Weights of a small mixture-of-experts language model, trained from scratch on English Wikipedia.
Size: 12 layers, width 640, vocabulary 16925, 225M parameters.
Experts: 16 experts in each of 11 layers, 224 ReGLU neurons an expert, 2 picks a token, a softmax router.
Below are experts of layer 3 (counted from 0) of a mixture-of-experts language model. Rows are named router (the router's row for the expert), gate (a neuron's input weights, with its number), up (a neuron's input weights, with its number) and show model dimensions 512-639. Each number is 50 + 12 x the weight over its row's rms, rounded and kept within 0 to 99.
After each expert's rows: a language model's description of what the expert responds to; "comes after" lists some tokens at least twice as common just before its tokens as in all text. This comes from a sample of Wikipedia text that the model never trained on. Tokens count by the router's weight.

# expert 6
router:53 45 45 38 43 46 62 43 51 39 41 48 63 66 49 68 53 58 56 60 42 59 55 67 33 59 63 25 46 59 49 39 52 39 53 62 60 48 36 57 44 67 43 60 49 84 69 54 45 47 43 33 40 55 43 42 35 51 45 61 42 48 46 43 49 50 36 46 40 59 48 47 72 64 23 60 63 49 48 52 76 45 37 47 47 55 54 56 44 35 46 73 37 65 58 37 38 31 66 29 53 40 63 47 46 56 31 56 45 67 56 65 53 48 37 52 53 42 63 44 54 73 42 58 30 41 46 67
gate3:49 50 31 36 44 23 53 62 46 38 60 35 58 46 23 56 46 51 49 59 46 57 68 52 52 70 61 69 50 39 48 39 59 69 63 54 41 20 52 29 34 68 57 46 41 63 37 25 36 80 52 65 35 65 44 62 47 43 41 24 56 57 65 53 43 23 59 74 61 42 49 44 50 47 63 20 46 53 57 62 44 49 61 35 64 51 65 42 45 54 63 37 48 61 45 38 50 68 56 43 29 26 53 51 45 65 41 48 66 44 31 66 54 52 58 77 52 53 55 31 36 47 55 43 67 68 52 30
up3:63 38 37 52 57 21 36 64 39 50 46 51 49 45 48 56 48 30 58 21 54 47 44 60 61 43 64 64 51 81 47 52 47 52 60 47 58 64 47 60 43 54 41 47 64 61 49 59 77 64 52 46 41 61 54 66 26 59 79 48 42 30 50 43 44 51 54 66 43 37 54 46 42 72 41 49 50 57 57 54 37 54 36 37 79 42 42 47 58 50 56 51 75 54 42 39 37 54 37 47 45 47 56 45 44 32 59 48 39 52 50 60 54 48 42 54 52 44 53 50 31 39 81 43 51 58 58 56
It responds to: Table cell separators
comes after: ")", "0", "1", "2", "%", "3"

# expert 7
router:58 50 59 72 54 56 60 83 35 59 65 35 47 66 49 60 53 67 52 58 40 58 42 75 57 69 38 64 63 42 28 45 36 39 83 50 38 49 29 55 65 42 62 64 57 52 47 34 48 62 44 74 44 48 22 33 55 33 45 52 31 50 28 75 47 70 35 43 53 43 58 35 71 67 49 58 59 64 64 42 41 45 67 64 64 55 66 55 53 75 29 25 47 62 33 49 48 60 53 65 64 68 43 31 44 30 45 78 40 71 33 46 56 40 68 56 61 61 48 53 30 65 56 50 43 61 47 53
gate3:36 29 28 53 40 56 49 56 62 35 54 55 47 35 46 43 48 33 48 60 60 54 61 56 72 42 68 56 43 41 36 29 45 37 58 58 67 37 37 57 53 57 36 59 60 40 60 69 37 44 50 28 61 53 52 69 48 68 48 52 34 34 53 44 31 59 55 64 64 56 64 55 30 48 39 54 39 48 42 52 39 80 43 47 52 47 47 53 53 34 61 34 52 64 39 47 36 55 25 53 29 48 36 42 60 60 48 53 42 61 42 40 40 44 42 43 48 49 76 60 52 31 45 59 57 42 74 62
up3:55 35 65 49 58 30 31 40 48 40 35 44 49 26 46 40 44 61 29 45 48 50 41 51 31 54 51 34 59 36 20 34 50 56 47 48 59 33 50 31 52 49 59 49 52 38 31 68 70 38 58 58 55 69 43 48 51 35 47 58 60 65 69 61 44 62 69 41 49 71 50 44 56 54 54 72 61 51 33 34 59 46 43 36 59 62 35 49 26 37 47 47 43 54 52 47 43 60 57 30 23 59 55 67 47 65 58 63 56 63 44 47 48 48 52 56 52 36 36 54 46 50 47 57 55 55 52 46
It responds to: Prepositions and table starts
comes after: " |\n", " at", " of", " was", " University", " part"

# expert 9
router:60 58 45 50 39 71 62 17 53 42 46 38 62 43 41 48 44 40 31 61 71 46 47 32 78 48 35 34 60 71 52 44 67 57 47 61 51 57 56 41 66 51 55 49 65 76 36 53 64 43 58 49 47 62 61 44 50 65 57 37 40 60 61 49 50 51 43 51 54 28 70 59 62 38 71 34 58 48 42 54 48 50 54 64 46 63 44 65 59 28 63 51 83 59 48 29 61 53 57 64 46 44 53 43 48 46 48 55 60 61 61 27 21 29 40 59 57 57 60 54 71 47 63 53 34 65 51 39
gate3:51 58 72 58 68 58 43 43 62 70 52 55 43 58 33 38 35 53 77 75 35 42 53 24 44 55 66 54 53 65 54 79 56 29 51 35 55 54 83 54 59 64 58 39 56 25 67 48 59 37 62 50 87 22 36 49 39 44 56 60 56 75 60 37 53 49 45 51 58 68 49 62 43 45 36 50 52 46 73 39 42 35 59 43 33 34 48 33 54 50 50 48 44 68 64 62 43 65 42 53 38 65 56 46 63 60 43 64 45 38 47 59 64 49 53 64 47 50 48 63 67 39 38 59 29 62 41 53
up3:39 64 55 53 42 66 55 45 32 42 54 54 39 45 53 56 53 33 74 60 44 63 46 61 57 45 54 56 29 50 38 62 40 24 58 65 40 58 62 54 60 42 39 36 49 21 75 28 61 60 74 37 68 38 40 91 61 42 52 65 44 55 59 77 48 73 50 74 47 59 58 67 46 36 43 50 33 41 39 54 37 73 74 58 44 45 40 44 53 67 62 64 37 53 48 74 43 40 63 53 65 51 57 56 46 53 44 32 50 39 50 54 36 68 21 64 56 62 69 45 27 46 48 34 44 52 49 49
It responds to: Subject pronouns and nouns
comes after: " the", " The", " a", "The", "'s", " his"

# expert 13
router:30 59 64 42 49 68 65 57 38 38 39 53 49 59 57 58 67 40 50 61 32 64 58 55 34 60 62 48 47 61 70 67 49 65 59 47 50 41 43 57 46 57 65 71 33 68 46 36 53 42 48 34 42 61 57 63 46 51 52 63 70 48 52 28 33 49 14 55 54 29 57 56 65 53 41 54 56 41 34 71 51 51 47 51 55 33 50 54 37 76 50 43 34 59 49 55 44 56 29 44 57 50 45 75 37 56 78 39 41 76 65 36 47 45 36 39 50 53 39 56 65 54 40 46 53 43 70 53
gate0:49 47 68 53 41 47 33 58 41 73 42 55 30 29 63 41 59 65 57 54 56 49 37 41 66 32 45 77 56 60 43 63 66 72 40 54 43 56 31 48 59 51 49 41 60 52 56 49 56 57 61 40 26 78 35 29 52 60 44 45 53 36 40 31 44 36 38 51 62 41 46 56 57 56 51 39 74 66 42 68 45 58 62 58 33 38 41 42 55 54 55 41 54 62 42 32 40 46 62 44 59 48 62 43 36 59 42 38 58 36 45 69 27 54 51 40 74 39 47 33 41 53 43 57 56 49 53 50
up0:46 35 74 41 46 36 43 51 48 67 69 61 64 19 65 60 19 63 27 53 48 68 55 46 41 46 43 41 62 56 43 50 63 57 45 61 61 36 43 65 36 51 25 48 31 37 39 47 19 33 43 44 46 68 44 59 65 24 46 59 47 71 76 48 40 52 40 43 63 61 46 48 52 35 61 40 67 49 69 50 69 36 62 63 44 42 45 66 41 41 29 67 59 57 59 55 54 65 52 35 40 51 39 59 41 54 43 61 39 51 63 45 39 39 64 57 51 46 27 60 51 43 47 56 40 50 36 30
It responds to: Determiners and possessives
comes after: ".", ",", " \"", " of", " and", ".\n\n"

# expert 0
router:80 49 57 54 56 43 66 62 65 55 75 47 37 65 48 34 54 37 63 57 45 63 41 52 55 52 51 40 46 76 49 50 52 50 31 39 52 65 48 46 63 38 51 51 34 45 37 44 47 54 55 32 35 48 57 54 39 28 54 59 43 55 57 40 51 36 69 48 28 62 62 68 46 62 72 48 54 28 40 42 49 44 54 53 27 48 55 37 41 45 59 59 45 46 52 63 78 37 54 43 48 55 61 61 74 55 68 54 45 51 39 65 62 54 59 35 57 58 44 50 57 60 48 67 70 40 51 45
gate3:71 54 53 59 52 46 53 47 52 51 33 47 48 50 62 50 41 30 52 60 70 31 46 54 32 43 54 60 45 56 53 52 51 42 39 48 65 38 58 55 16 32 63 54 53 40 41 38 53 65 46 50 71 38 46 47 59 56 48 44 27 54 61 71 47 49 47 37 44 60 54 57 54 42 54 31 47 50 35 56 44 48 50 58 56 50 33 75 53 45 50 47 44 22 43 63 58 44 68 44 64 48 69 60 62 70 46 51 46 44 53 45 44 43 42 54 64 54 62 38 42 50 55 55 61 59 57 53
up3:36 72 44 34 61 48 54 49 51 52 47 56 48 45 42 50 56 64 67 51 42 42 58 57 44 49 49 49 48 39 63 52 41 47 32 39 52 31 42 26 61 49 51 45 45 30 32 69 60 41 68 54 61 64 57 48 50 46 54 44 69 43 50 30 60 41 22 43 37 28 57 60 49 46 31 39 35 47 73 15 56 56 50 55 55 51 46 34 49 87 45 41 46 53 38 66 41 72 51 52 43 37 59 48 71 65 51 60 36 53 53 48 56 42 73 56 64 27 70 42 57 43 39 52 66 53 35 60
It responds to: Verbs and connectives
comes after: ",", " to", " was", " and", " had", " which"

# expert 15
router:61 82 47 59 69 24 49 52 52 47 51 36 37 56 38 36 52 39 53 46 46 50 63 36 45 34 56 58 60 37 72 54 61 46 36 45 44 63 64 38 49 58 38 31 63 54 72 36 64 49 38 55 67 56 58 58 60 38 51 22 57 38 49 29 32 53 57 51 35 57 30 51 47 30 60 29 51 46 51 52 43 19 45 62 65 51 46 47 85 53 56 63 45 46 49 70 47 52 61 58 46 47 72 52 37 56 38 64 60 50 66 71 45 51 31 30 43 30 54 33 49 54 45 52 36 34 47 55
gate3:56 39 59 48 49 62 40 55 66 41 47 58 57 36 50 52 60 40 46 73 57 49 77 55 65 57 84 38 71 37 37 27 52 47 39 53 37 53 40 82 75 63 50 39 49 63 51 37 41 48 58 47 42 61 42 46 52 57 68 66 56 57 64 55 61 49 25 45 57 38 36 62 25 52 55 69 44 54 53 42 62 61 39 70 67 56 43 63 50 32 39 42 46 52 64 37 55 54 45 39 65 66 59 54 58 52 45 34 24 33 44 27 42 48 47 49 54 53 56 27 65 37 35 60 30 50 52 42
up3:40 46 76 35 38 35 48 51 53 38 53 51 56 69 57 53 52 45 48 56 24 36 69 54 59 56 67 39 69 63 68 55 52 53 37 41 76 65 34 51 44 42 31 62 42 60 86 82 54 49 53 44 37 56 52 51 56 48 48 41 59 58 42 20 55 33 47 68 49 74 49 64 55 19 60 64 52 50 56 46 42 57 29 53 44 47 58 50 63 57 47 53 50 63 36 54 34 48 40 61 41 58 63 44 49 45 46 42 65 65 37 34 45 49 47 51 52 44 57 61 62 37 52 47 62 45 61 38
It responds to: Years and number parts
comes after: " ", "201", "200", "202", "199", "–"